Experts of a small language model.
Experts: 48 experts in each of 9 layers, 112 GeGLU neurons an expert, 2 picks a token, a sigmoid router.
Training: a variant of SOAP for the experts, 6919 steps.
Below are experts of layer 5 (counted from 0) of a mixture-of-experts language model. Rows are named gate (a neuron's input weights, with its number), up (a neuron's input weights, with its number) and show model dimensions 0-255. Each number is 128 + 32 x the weight over its row's rms, rounded and kept within 0 to 255. Numbers have three digits each.
Before each expert's rows: a language model's description of what the expert responds to. This comes from a sample of Wikipedia text that the model never trained on.

# expert 1
Description: Word-initial fragments. Short opening pieces of split ordinary words after articles or conjunctions, such as c, m, sk, f, and the unit m.
gate0:082118125124140171221087102101133151166143130159192071161127126110152155166158161140150140120067153109084118126089107108106122130170141083128131106109091202138153059158096117165119127160174134138145127101139069122140205127165134176142073085128125138138112159108097105174156101134168145143123162162143192039159079119120104099150129094099100140103160108164176120133107118146110152102083168116119184164128108146081107168128163098148135079116189098137160089114105112121185072097149174128111105197148170108116134168122135170106138146118186143150132091136070170215155142142120132148100168124072121103157142158161183093068073157088057089162121154145148100142143155122137158110135121082141121102194156092106170075149127141087091156132156089137159116119090196116113175125127139
up0:097153188108164140111152087150122179162136085135117060108127127128128137108070149127131121148066145156095146173115110115112109115175177111067115142120162081067184097207135179164167137169117132165091146111165133135191157151154072184136063065154142109139121137157080105144080123176124152138139090106078185090137109082149082070098086187168167179151164144156130121119104118154119149115101119105092129120159136180082110123124169128125092071127157091182158166124142107106065101106098118175162141185137079119112124145177095147157145189169152076098111103143088108165090106106112153156154115089155124159120154102151076062118073102065136116116080140173105132172154109149100133164128122073158156126150131139155137144199070123120132120087175136120158115189120167102149098124128140
gate1:159112131050152146150143156118176201108136134186153114130156192111114128139154163088146148124094167126145151106055093142111092097131124104125142134188098167148129165181165116117111128144203176146086124098092094126094086143173056124093132097134119159127156121097118120109143101129134131134155128121145166105156099099152134081142155112116032108078140099132166126104130102118132153078109074042132169166142086155091163135145151172122136157142132115104149086087130112097169099172144076101132146142139110155202132149119128097129150127113153175071118123165126150134135123175110160107100068172169077160142083163083105149116148199137162134161138091138116149110166128181138168153103189148101122132056192093099124163096089095108160159163134064044130108168171196083088117164150127
up1:147133161178138152082130178191112093141154131155101104148141086117098136179146071111104058187144092106120091124169155156073145121160153118112139081137090167165183131167156131081189139069094120120136146170136161122132113143119131123135072129106141166154052141135202093108123123059137059116128169095108131169129120145140131165123116159137145147154179122178103079139158155131167147105078103143158116115181176122106146124134126092112116091137057171138158154072160087161134136144152060095168148088138152118090137111120087156116151097132107138131117121149145143104100122098161114088103117122039111141124094131166135101161128146166130148124187114197099097124135131049164122070150149146168138074156068127159153081161090137117113159065106105215108110142062099171062080131143152
gate2:133113150157162108097177128065165109143109121142105107170098131102119166143169152179113137126131119115160137090131067151122143113124156060153171100082139201137145149130133185105118189082174102062125115081124142179151125124142097172140144094169136117168092159134085129155128115143148150113155088173132168119117163043150140097142120149036101069096080069142155081141123183113133175102064038137138150098165175174156163122096160107171141153127195183099201105121125108111133118072131163177140147138132146176094126155165127063129138183084134077142080104066123098158086112177079141123134160131156148213151184094144111101165111154134155157133126122163127141122129111122130160120081179154136111109124150090124146148086154095091117101126149145135099077122161104079127104113162144
up2:145118203119166122095160121081117064100091095198147088135157167173114176147154120100145137147105173106160154081115054143090164081149166073128172064109141119121150221133145160152129121125143124176056128135185143142181129117137113135145135142094183078113146146143079124148165122154123103115144120082130119025126115115144133113142096100097092082105108066165114153142059218107146102109075140119119083112163225231138155151117142141127091135141172165131173140089103084144089121139159135159108182069140147145138102121156136116127085148131185076180153138141148120151107174147123145132136086104157110107151183149092072110128116132114138104173167094188102095150135136127122154139168106131129109093129172202128127148122118151094154136088096154118119140150148129100141129122142151
gate3:170081178146136149137161142141124105177144154146116113145162096090126120182157121115131124151140127070092192132150120183094110148174156030094199133129089175155109158177163126153129101145116162146180148145131133203170181157100085093158084089118160121123120140099118087112084127095064081152182125060164139119137101100155152146133129093111071120104146171130121144107080118129127144117138140161190182126183169175124160141119133101107107108175097134142162098128166122136157142141122092132102205166108146106093156151060099148092108084080141116199086110082119180147133118118155126103137143081110124156177170214112183145128134148072075128108106120106163187099079121145144152113167167187134158134162137134182155100148148116145153154113135127077150096170073130091139157124170188
up3:084127129081103176106123140153168099133160123135150126082157184134154188150176146074140058155114117151176122109107178150139121108098118188127075108141107124079132124110101168145173176117122055092143077114154206101119149124166144147125119106174081132087174109135092145113160094095137170113057136210079138118101063176138110096157138143109152171144146118087165189116153147100137120146123150099101094136099124103116129076181068114173116134073123106100079088114126182112156115172194125159117146149134082141140123086145091111117196190195116162130151133148106081126128143112118118145157108172136178112074115110125092135186059138130170161070188138088078097065082120144096086137080094086180138131154108132121132155163147121136090146145106166160135148123169132133161161136122084

# expert 36
Description: Numbers in tables. Digits and round numbers in tables, statistics and scores, e.g. 21,050, 375 lb⋅ft, 11–5, and blank cells.
gate1:127128086074124167185072119181150138082144194120066099099154075103130117153121129152118125119130166139148163074090108115065133169107133092123173124123137142121133137191163147099114129148127074138117087154119183158173063189141165147142113067137145134148088150102103080083165093135146130122147171158123170106102094178139090125117125086161182095143082151120098135116085136218110111118139132080109115157141108123120076178164125191125105093177144150132098128129167134088127070099105123104104109081081094141167119175141133175139120138068235179100175144143150134108151162128131132110102181090127124111091177107134113073114147173161123169122135147125162123142137117138124156155141176116226102144176119141100176113141129110095190156198100074108147128095204170159134126127107107
up1:131139132116125182130133104082141134197101136185108081105071153158195061130083202066176175124144086113140099149125080179158126206110104066099184123109112138076147144187125120165113174153079121143060137143073111103125149116162104110081113102118144144143161090165085105151159100131158167126125099088108145121046122142138145140169112139152163121138088166126114103081195126124110093128114174084120060150156112110135158130158167143148117155072119159095156149133099185092130070095145129182145116110134087102113071095139162177153129142140183166154093164143108093130112110098088140133104165139119112130132117169103129139144143186126077154129130105138074154134099127098100148153099130115096070031176132119064102138177177109083085151121158098108126081153148095138091159158103116
gate2:141161126101132126172127119159106133102167118109118077140085073038103080096135124152102137098155172116146083154123157137099151103096154129134130115113107079113127114190148124100152188126123052089159086134188104159103186135115110143110117136148125080133122132096123129094132056096162150118090115150091114098172133065149100149115129106131140082076079095165048133132197110160171116113079090134162063133085134161155156104115159077179148140114099121092163104115145113142165155182101136111125132124182092186107182158095163150163128125158144114134091172114139083170123124115128097117167068157111055087100106072174110075065130083127145186136184115090093092116091130129105123117122165116129091142187147116094128143135122133027132163118108190128105086143154124179190169151143146
up2:163097169129112093113072137071114158140145108123180150122127138165191161120182140108098154158067102121135075132122106131110068115184160104140143078165103115130107124170118095129097090127127102096115133145131154140171094136139164072061134114210111186100140094154175141144068174159067169148129129122164152101146108184144142097177138106111125134174125104150173169111083070145110158085189188159111157142137109132144135159168123120121175170144114183158146191071099068109115128067149070176149117140110158115120133094133133104061123122092139114161106107125154132113096085164098159124077176133114147128156139193098110110152100131084134130100153150127124097167123182155157105078106068164132139153074082087158133081096137104196128100152178108132156211098103127062093108127111087
gate3:128116090151120118158163142094133125086162101146138140086098148073040077176115149122137147105102126099112112118154156130093163097157115114121067143112127125117116123081093155097151148039119103100141151152119122206172139137094073165132138129088121127100132151120155085199133076142109156126081104138111209151141158153181118134154044151123070059153154123187169220140171115101138157119104167233130141120132123080096146099106125127235167170182145137131158078113107114081138180163149143117140161168108134102110122145126120115135127170173130141182085143119104117144149102070120117134147100163147100139092163141137108119105064033129142132124149133104144140097105139062120131135127127099135163098181141188121084137092133107142105069149083130098128132118071134153130170121123157
up3:118097172128120163112072093168135148195067134139139135155118138171158191118114053149160084103165150147146157126113128113153096173064166160112163078100125142108120125112122096154129149160131143165122067071131147096068076146119127092121130118177170171186094127127080162094104133125110146101173092163132065147158099112091120122127172086120178118064102161129132096134131130157099111160175085053108092116121098128161123122107132123060096082076101148132143152185127103224099119109106140143140124129150154118140100097109132160159107104072121127031176092154175138105122114145121123076122167103135127098148128171090132134111185206125149092093109096164124171099168165158119073095134097140177085194071142084138120128128178200121164171132163134109150120096180089126121100128139133
gate4:113100116146076136119119121129114123126160128128063127171164144131140089135117095116163165127039139128124104125164094106123167179154139165129192125074123071120145136112175171122136100183134150154130157123133195135159174142121129109147150132110124144137074083103091107131114118144056125196126098080114104139146076139112150109102140192108124130154136076129147151107135101137127128116110090110110101111141157165096172088155134107172210183117118158105118120077109203107125109121131181110119105175194145139157095107128161082146118117074131117074111124143127170155077163164121113119135144153112117094081160163077150164100117103081092124208081034097079147134104104127197146089166148192100148099108207158166069126139113103106123083196128137153162190145132179131196130098106069
up4:154132098147137120085169138073089121129098117122135154133173101153116120149131147098104142101124164135105146065052134071128094090147119065119135160123148110115084170136115087096089110137159084104206157182060093163163169123117106115126109183150194156140154164153110110174104118148139100136152102128151168143138080113171115137147152125165154171118165162103132155125176176142121145081099116154104176107148127081112140114090152134097133104125181171095171123139138141101191155183097117125150107162196116139139107116128090127124135088099116133125145149132106209128134057135139081093178113145133124166120129127191109149106146098140112080108210125143105109122044084180087084102161094146136154158128113152140051125024144109138098072079100127080130202123076163112108120177061151

# expert 32
Description: Infobox field labels. List dashes and colons starting infobox fields like Coordinates, Genus, Phylum, Website, and degree, minute and second coordinate marks.
gate0:068139119125133098146092143132100133131079195124120115161136120156082118104098096114185159167192112126094129151103120174141089151086096125130190153203124106105150149154171077132099165110143139161099110119111112107131179144058137178131137063157081060145154107136079137139109157083116033119146128122147110129095050147136110103138174100164167161181103149133123118078145109111106171137112176116131108170124151102124172099172114132163135146120130140109127134144157151156193163131073106164160104098135116066101158114163100095137157106194090098121145119115097109135117167122148140133108092144210096110086169071140100158085197061129135189071135090079103121123139097184153126133138138120101131120175064153100102128106053100154143152156107138075131203125120071144099154172149159
up0:101079158160085106134120121133110113128113095149129143132107123155126196121191157195158116108047132147124122117144120108134132171156159118147101152102134173167146094095060129162156143162101090128147194141167128121144097049184159107109163122100163177118109109098147110095113149140103123136106104129102123186171147119108188180174119167097087095152129125101164172119060111070113117130112094123107177109111117163111068162100166144114136094161131154157121201153158156110118128121135132121094124173140122151160127218118164178118073140122147107130096110139129116133156156157135155118131124097041140089188099155105117182186139195114094096176110135148176082133105161123072126149109057169185125127106134137119180127172119136096087090088144105168117011147126178074155082120122116
gate1:155113124175184153075151150114151128192200157105103140170178133180084160084112175105138123167098150114129050129158140196141090145114155128106184098192065113138113086109184085162119141148139106110109135113142090168137129156145146169157125085089119091162118119147152143110093055153126111166124130104145127125143109112070093189156129111159101080136128066152120084136137109099123121099104119097122067126113135137174183155122117116170147105158188119143121149132037134087161166117127088139107083131127128131139150135095103167153157130127108123191137145135131125194154109127104157054072148164156173077137157080138154098132127135154082146152152151167147103101091173177160189131109161162159098187145158153102225110160105147087097187152095163119109139179152154136116186101127078
up1:110173078150076144151080138114129165134140150184118102134098083058180120152152097190187093103090106163125120123082124147162171142169113114159136178132105173120182096133135173064109166117160132150129100124144138081214105124130132128104127122147128074090115107177121151159150076098118158105181142139133115144121145105138131087094129132136202181155124196115145145092177161137144120104104155182069129120089073116129104084130165156138076137163116203089144130129185139099150157068167151091146125133145114078118114130199087109163105147143086039052162103116114157119136128136138067107160161070088098166184143160115137082145117094095150091069139123138134088126177156084156099103150117117118137123122125150161116137174127126050160171181075102142172166109101128163152124137125119
gate2:200078125125149176132183130155095160102151106092091119136172168135140095111084111133129098087139096135070183137113155126192166098136138116163139145112075108186096125114117148155113114090155082108162126124177144109118095107128097157205111090066171141081111138133162113113194110152139120115114142090160102088144081143148081175086143151124159143140057117175111080144179153108133112154146095156108148172115138148155172130127147123167184140128197122144098177110109096148130121142114047093174137143122103171142071137107145077156150136131127118146039122079184088161083133144135120199176122133103153132133138134143112100144151075109139058131171154125098113171111159117140153129089138097163157136157041153164133108137148073170086193091114160143112141056150086088113155080138199
up2:147153101120146145137105072181182119100186096211092108094111108140163125076082068124116123148165076158070143112139163171142081106062094132153115137150147135107141123166082135111118121070154180105129085090186116167134159189163123137143143094109084115100086088169162177070149100149107093119144151160117137146199169144133143122141132154149171180154103137085097101119078147135112110111137130102094082142068123096135098080123127115082141173092149160053130143137138089196118148131166116129180118205140103133115111110150118098196145123098106111126143108080127115144135143102091157104132129174116182111176149149158154169105163155103113172153121150143114080094118134145131147148102120076073141168160197114207154158137138099157159143137111166067179167207104083137107142128118064
gate3:128121171102117151157119114172121173179144151158110166138158179184092107070072121093172108155113111166159160130184114156106132143120129101146089132154131201165159140163139165130160132046102112121174097133181096116147104212163121185201172081081169089038102119087170170094108154051089130092158146139126203160124180119099100153133096115146135124160128127128137098152075165118112165075168110094150121162144161138118118119112176134137161114123167092098094100121159086094161141155101166097159099090152131163119159119100118133121094131136149156103129145105135101103108112159131128130142098151167065113199157104110152141105160179078093063138156097149111112151135100150134173155196115109112134136075156153147118132138133107111166179139126101159051179082203099094152089109117115
up3:180168094132159134125122142112142126081190077110149118123185174120147093113123094158080177137111136073102145181088153141156062054106097178155123127159148136123062117136104102090154096158112148154092094167126155133094105124167105126103110180164070108126093154122157148137149117202165150183080174117070121128170077148107156083116170106092131137113180118163093138135165123133169036169084160135075175074150057124080121144165066183077094138106123100122135071138149101100121150146162127122143123168085103121130121151179141108162145120170160093186172116161160097134175179095137097148114103129099102142211137129155097080114092086077147092107071109139107094131138149105138119101127091066107130133138119076159150176169101125176104104133131147133147109145060141128110136100140129

# expert 7
Description: Capitalized word-initial letters. Single capital letters or short capital pieces starting a split proper name, acronym or formula, often after a parenthesis, quote or pipe: S(uleiman), M(ersal), C_{28}.
gate1:094150133117178168161192110114166055122106177120137160091151086166158160149113110132086096115122140180127163114092125120148144136155149041134178141118173107142086138171147144113131172102080112231096105147102143137151159136139129097075185113126153135069109110105167143074128079123076154094094094119118131113133089107080112138149163135184207113086165140211148137091180149134117123142153088116143181126090110092178093196106123094153072125084138097153141106175091120138156158157125184127088186119088097110156140071104146137151099103099142124151090066133143111112139151158151131129099195127107144112153147154069103151078145092163176125124126171101125169140116117129202092094162057106103103154084108180092164178095141087139097141127139089132144103126146126087074128117125155
up1:090108094143104137101104162124090143136182120093100148133111187059099117135137131107148172078114130105158090124126100188184108118144167147102135144132074166085124115059118134174112116144194069109157114092194089150142105115135125127167131116091154081202126172113139117183127127175133128148090143171160105155109120137184099102098135155090131176173107124114126146130133112091111187130137176156103081119158136122127125098117085157144178091144151155071098131097173112078083143136211084056134138156116122180074145215139103120183127181127126138135147132167145136164164143072106122150139134147107093192110148102132138138143143158110151153103117083113181134092165113136088095129090177142112154172131188080146039110094127129151125153052151166161076134112092158123140137059193099
gate2:087101126101137134210129142162183183138155102184104173155133141139146189137144151150119168120121137125101136207141117123148118154126119155087143180096083147160153158121220112108070171141108149082158105210088116127143209126124168140148117140154174133120130088195127151132122167135129131098141126135179120062132137093161168165161105131137118126067132109119125159112169092177171118132121088126142156111100117171095120153126161116166117143149160153140125073118108088133129136138205154170091151157177096122158108139113143161223162093062115109129121127131153116148110096119149154169188180109151198166171180103137166152142153131131097050129089133124141157150136107076187146101170117148162097179157128148153158098168088135118089126099111164167169095110156045132139138163197127
up2:106104127117131119195123110117110127101124138158132165098161101103134088112160125099084109187153151171136153132106180091154087134149085104116095157136064116144128138160133096119117156089123172150119113175133076147133121137070158181130146109093154092071042146090120133057082185086169112099137063156165095109104115133150173156120092148136147136097184147095094134086154091167102158143131146082146150149094185204138083165181187089131149130125167075122147099122105118154116163137112195129176131132102112106155132111128069134189135120104099140080153071080178149129143107157246162150113158207108135118164170175144144151100202152147160126144111122094148125086144117081175177117120085131112110086144107100185125125144174105117095134149127116130140150113076134179160165100176122
gate3:133091118142116100182152180170133171118159104175087082149144153119153171148155177160126156111146117174109131123122140062079176126062140122104153131079107105109062157120113112149112119207143150115135183167194132136165126144140184134108118087127149211131112107091126149124119103095091129123151184105108151162118088141141159144103170162108159082160132112089069131121191096120087139109157107090113114165137136124161172136097169114174140104166114081110140144137110081169163096070074146142147135126116094102107166026198131065146094118128187163198119154133139087117090141096152128151079154200130074147118098085208119156077120113119157100108130147096152092152148089127078138160194156147137129151161123138082107082135119097159125104096155140205148093110118117116158155176146134
up3:082139147074120102135119120136186144163132161123164144106099071187112145109130075060106066149143093155105087114069107140156096115119127131122182158139108119128160187114106134091181118112150123156156092043159140094164139116166170127146136123079087030123188119168177096123130159097098139058128154179104131127123156102121096092119076137118084166102130145112116076140115111152173147151118094156141101145088147105108134092116119168151147100141116136142107156103105083081064116128176127120131166162140175192156138156097104183089168172144094126100152110088112157171156120151095174100236123107142119140134115139099151130101117112154082136136136072190084129114106136168228182067138125109103136069120144134148122115166164095089116144151105118081111155117116181159147203106150150
gate4:162159155120179128157120088107070153096107104116096126105096126087081128057136138158131148139093139146112136135119118129064158206158188082115138076172107135165127089180155068113166109089170164146131126140109110134120142151141158121102168108159160104096129131126127101147168098094084157113113148159170128151095114208139139106118136106090138171121138139181159161099210110140135097154180145117122094083120043119077119151155095148145106156116131135125112094139067154056162124112109155155122166134082147052149117048103112062146163078106139119157082147052172098126144180166161206144121086135221145153092127130106165095135125096159125121103161120136091105119140158124157169086157140157152134142154138180127167105094133187169157165136112131112109128144145188157090126211108132
up4:167143088163076158136097088148205154106112105150138120159104083092168202135045185159136156102144081114177134104186157063150168127098097105128160120090176156086073118086127121087162133087136066084120147119120105145143105161112152168093127137191147098135154079138068210122138151096085106173081120191167124132130121055054121153097113123175142102156141151123124089141137141129114093141194166107140109154087174091149193126175133134095124142089143152137116166088091116093126099138077096122091104120112039175058102142139121149112112139109125138106134070129123173114121093133092074085111125106169156127160127198125149137090154120156134113100135089074116167134119092114120079123167159160116133187114122130157153125109115105125169138164107137081138128107195110158171152111154113

# expert 41
Description: Layout and infobox fields. Line breaks, table pipes, heading equals signs, decimal points and infobox field names such as Total, Density, Genre.
gate0:079185099087179106103111141147110110093166141149086121168164154112100109052116151129136083148066168123083155071160144158152111101119090178134168134124125111161137148173149067131114124111127143114101120168117140123149183106078064154191134098118155175101118107098139135119104085115106101144135082077079057048115148057119116100131135099160156088105109061077110169127119131150091126130118137066120107121146158094184203135140101142162083121120145110076167122115130152168136091130145130146085114189115097127113060100123098109157090098144108079130125116152088068153132118160135137102115106120123166117181183119153170105161107111146117146124075162075162131154129102152146096138159157160117146100170107148177023106146170084131113148120174138163128122122045159060159190133135150
up0:128113179209152163130136119158094126124107165155129210119128092127146164119145113116128133119155142142126114115145162116171156093129104100176123117158163135124101107172232119110103136135157148167140124133089087157106106123147225114115127150057098110128202105164143120141078092182127122118126150131074144174088165105066150144137125161089090104087175123135108165113187164140143155148151161147060133095107125106147087114095156098097135085134049178129104145129173123131171126115124085213117081117157158155067098107138134159143066145190162138128128127102115149115116165110115078162133161127142063131144142198101068085066127100144147186177121106102139121109118112104103079093170114141172134130147078111109172189074166144128098089146178157080151147141159157109105088143115068
gate1:038164140116108201076222169177142109149124141187197120129076161124171111148117136100181125150166120088096122131156111145146173070085130064143141106050166097159143094098114142150073109146195151138116132141158153111110172162098126137154157122091095111102189131152098151128093097127135096115144125123090153094111189166167123113110156141126134135089099131145164058163187128114095161150124102080137084086126139107104117112158164115144091118121122133146136074154110105159136124135070070145111121166172147125139124106136099139168125023148137147100106102131129120107204098144198101131194138141110109082128143169094127118127076093120162145157105161115120111178121161122097117099128197123194152056158138141145137100155110156152181138134074158117139140102088115146141135215152125
up1:064173058116175184071221099118191096129109124108114121162117168136103120158108119134121149164112089142151135104163127149139141105128117134094132163159128129124127133136163114140108151127149123107195107120127098124172112136143177154142128104065109099101170082083179110074168058155135153163103167147109140065140119098088102162144142116108155176095165173117148105071122205158067122086067117108139154178107181137156119204108112064156177189138142125160127130102155139168173151164146106145156078097102128145118094120103073174120155144106110103159110108124182100113138102179107150125108212112107131161177158172103146083081129048161136157128170123079158142140101151146130144187184175154076145102100091125117173092093105153101110117147063143134155142094116147099167103141138116
gate2:110129142144155104136176084160135103090104150181177146146100153104104156129116107137128119113096132089135150111107166115074085135117157088154187134114095146167118167099129133065112086136182161091109147173180089128089129122130123130162212107057163164109163147182074182119154113147113087205107161070105060125120140069176129123133153139163147113063178104139126087208165102183100115143146113119096143101119131131081154192118130133154129185137188139112164093158092135116104096178193099181128164060131129113186142163187143143125142110077184105131071117108132106149158130161121095145117105107180136125167139104157154167175083119142124172093089102172099087096097144158136156156070106074121103151142142097102136213108110092116093158098134137131127190135128115115110159102107145
up2:128111126175170125108146129142137085121116181140109101141138165104156105094130131157116125108084125142081153089091162126107063169128155194087077063122134180194149210147158177067087130128170087101100134079141084167099157103078126109082166136101128138123120126207117113154120159078145103134112137079082060151133172076134143156188102168164116100083144074128166092143127151172156124134142079082171151131142082137118098088147143076183134154159194073122198147104148138141102067163139177124129113059116121125118158160203136111123136098126127186119131085125116144097123091133145092182103126134106099143159156120107128173127127113150173180077099131138081171107156086115144116142130083032114085146122120109110132174140113078150124141081103169135136157120110173137117122183158151
gate3:129141124170092134123142136150150174128106093149141078098133152084146117149105159134116164090120122162136115058102071182114089153133146092094102123133170082158036115112129151099079109147156099182103069206193199117154151108090106149140150118123092131130132092179150101166070120153136109073179144130099112113131124080096112196113180118138094100169097155104127154090208120114094141125099165127148146153177147163061188123129131177134109112109157118125149138103195070100115077115125172103169156135116099145114139108168110157195137149166119064129093133100108146106143129115144103151130120206119146121087124086152136178171144161125169098219147153135146177160148095103148146124197117122167103135188188068149158074119161177152117135152088133142156095180134148130124105131100121
up3:065150085101176225179124140138132121163165177130128101130127124105122161133121173141099164148110132106179146135134124129134093164167169064144112148073071142123124134102116142102098120139126123085153135118077115124144194191105123114134142173146159109156099129062136158184146179130121175118185164111155123077081072142126086144136121125087187193128143142077152121140052132105201114121131129107142211155113108134144100111104100204127115144165043167090096132147120113127139090130167099188095101078127132118135133152116125084048132078153203126147112160153147102171111122152100161151153157113082111100170164179057099142128186120125140118115113143149084059132128078140128128122160101076145144128072079143114151134108122125090074103149160132124094144124093093158141087094115075

# expert 35
Description: Table cell separators. Pipe characters separating table cells, especially after numbers or names, plus markdown header rows like |---|---|---|.
gate1:109136140127137145159135196111072120113116092133124125155177165114111144105150146174154109134112149165147123051085119117075119081115098097195126167091141146185087145102108141086117119160111123129136138121149115183099187078088144150119131094041212167095184108115149074146155103121129120125124171166111171115187107104145185123126139176200128096081142115148154074139104151161134145138095135133047156116072121172097114095149160165138130131100129138154113169116117154132095122137151152140127130078128100106112175146160164103141152106155121100114068116133147133126117171193143150098072087063223133116163167067133133140157115115094063159146149127117140148106147166103140129119087113144100075150198139078155110134131144075149093191119131167042103112113175162110110108038105124
up1:141119117065097145115160152035100146101126079096150114124146131093103040134143111162141130137097148150133070066094135121135105081124125166156105187114135107139099132085169130109123098135085125123134145118111097186107174102066146131130081092109183152126099118145158104156142137117167089116103187178105160075167118063132181138117115138171137138136161106143124095149158170144140140081117119137085154147034027152106149126161173138156145124125162100164159199082108134145141129164133120159121117134109081118108153110113106097123160140171139118097041173188159145120122160158121175143127122075177133107155191139136162097181149126066109184136103194126162109124134171088142113129084180147125032102176151133152117134157112054156124167102136137083129161131169129106119154103129080
gate2:129151130173079119158113138085094103118131158154146134104104109123089138115116171162129172152180136119162139125145141172202125145074130091161116101112138100146126127064190132074158111154151091113145109103123097085096099148110110106102160205085163108145113170119062128096172127183126121134116153103175140130092116049153137087196174124089120120158123050159139097154095116144139113128102112147118135126121153117084140152146102169152030104090166094198168142036133134122125137173154101081120089086122105144140087087138103104155114141108109134139120126081097125174148121097121099163107153140093167113152163143094117174110108135153125095140150159132164132114212177222128140140187073166192146154139172131119107170084079103177086095118132140118133075088170139182195134116139086
up2:165133113085193155115109131145121119105116121082105100172140157133182112161102103080114110106126106155080086162131135092088124086211123150112130107136161128149118108170083124160152100150061153126101149166187143157119144128155169105138121160185051142148174112098168055179088189115141143136121135084100161130133081185122095138097069123179133134106132159142105151083152147143136142137116123123130089129153112117177137111119152123086193173151094154083118109198096141145174133103141122135086119109118125139048175190060150105064147094155102144142110149112170105110128148199130165117128106090153065122102185118208159107140155129107134157123128104126085141137047063081135057133079180093108123102073121105109082090109196126120121095120159133118141132086073141146115109139126177
gate3:130092121154126198174200108164146119106139132172114093211156137154143103157131118096141111114096078080118084124086133187106107108137161134115151095128112137128175079127124120065150129200159104168085144142158142119159122113134149179134140052139093148124153189113167162135075147102154077142129160136114090142036130223143090088144138150165080139120102127126200129152140127121092130170168158138084106155138114187089143107128123084141082151138137147173161104138115104100112120153097097150159074092100115094085149168096161083171090113106059120163126135115129159158114153108109150117106098098133124129147102076151121107138099166126098134181137137176169079131185192144148174155172158094188079145159094132069114128091114082137160092075108107126126132163128149109185142117157219
up3:094057069099083166095091091163150110151144148149204134097135097096133125169126162070111100139112089091153099116144185104128145099094162084145073152163131139148159091125154122146146104114094113101092177163127128099161123108136168201143143143093158102130127099080114179124089136141146101112143140146129124154115122215163142116144102124170099110126132165120111110216099119097067158140138113105131140116099104149102136103109109097104184101183197087153137160153169120115097109116147121114159109088132118090083184186135178093145140072068121099192127138146199092096078122155166163154169135110164132135128100167128122170124119156109095114183095127123184158153166145092116156111184192133146118104129130118214135086080151085135128070146124134105184154126109117067218079108146172
gate4:111171090133110096163153095115111069156161118122186127133085122140133114124111190170118125176105109103094116173125122151133085111175081181181087133163144111144077107141183062156069185095133126145151153105150072092169143184095071137115121079143168146166117139122097140111121126123121083197138130158110117154121172167107241131131133084187128141166125128121143074087175131188152135142110129169148116188167173107094152066137122176125093202114163152147183127096163103141125149117102141122147080090164149121126109100153114146124150155135167131060133106100117135143083166162101089125150134067157144132118166084113094095133138162134118149122102144139102178170094127140202115173134131128165156099105150087086130080073160144113125102118139104199186074147062143071145144142096156
up4:135140062165096214080139134078147127172138131149101128148131164140167131126122105121141191119151148175090148155159126092061096110146129154143096143164140084128146127082132151099109143104146115106126121205109127081105213086132097158168092168091074120066105150131082153161129140181086190100155147123140133114087156115118119203157101148091078164188158146191139135101142072080107104124100124087121133115144141124104112079101090122091153019136060130130127132170162144142101120112122088209126088127116136171154088116152138201124098061127115135165090118091159083095115113120098171203175102147104147115122148100138122103129106170122145097168108098159091137120142089105092191123094155153125072088147152091139139145134147127154194178140165113136093111110142119120080155104168118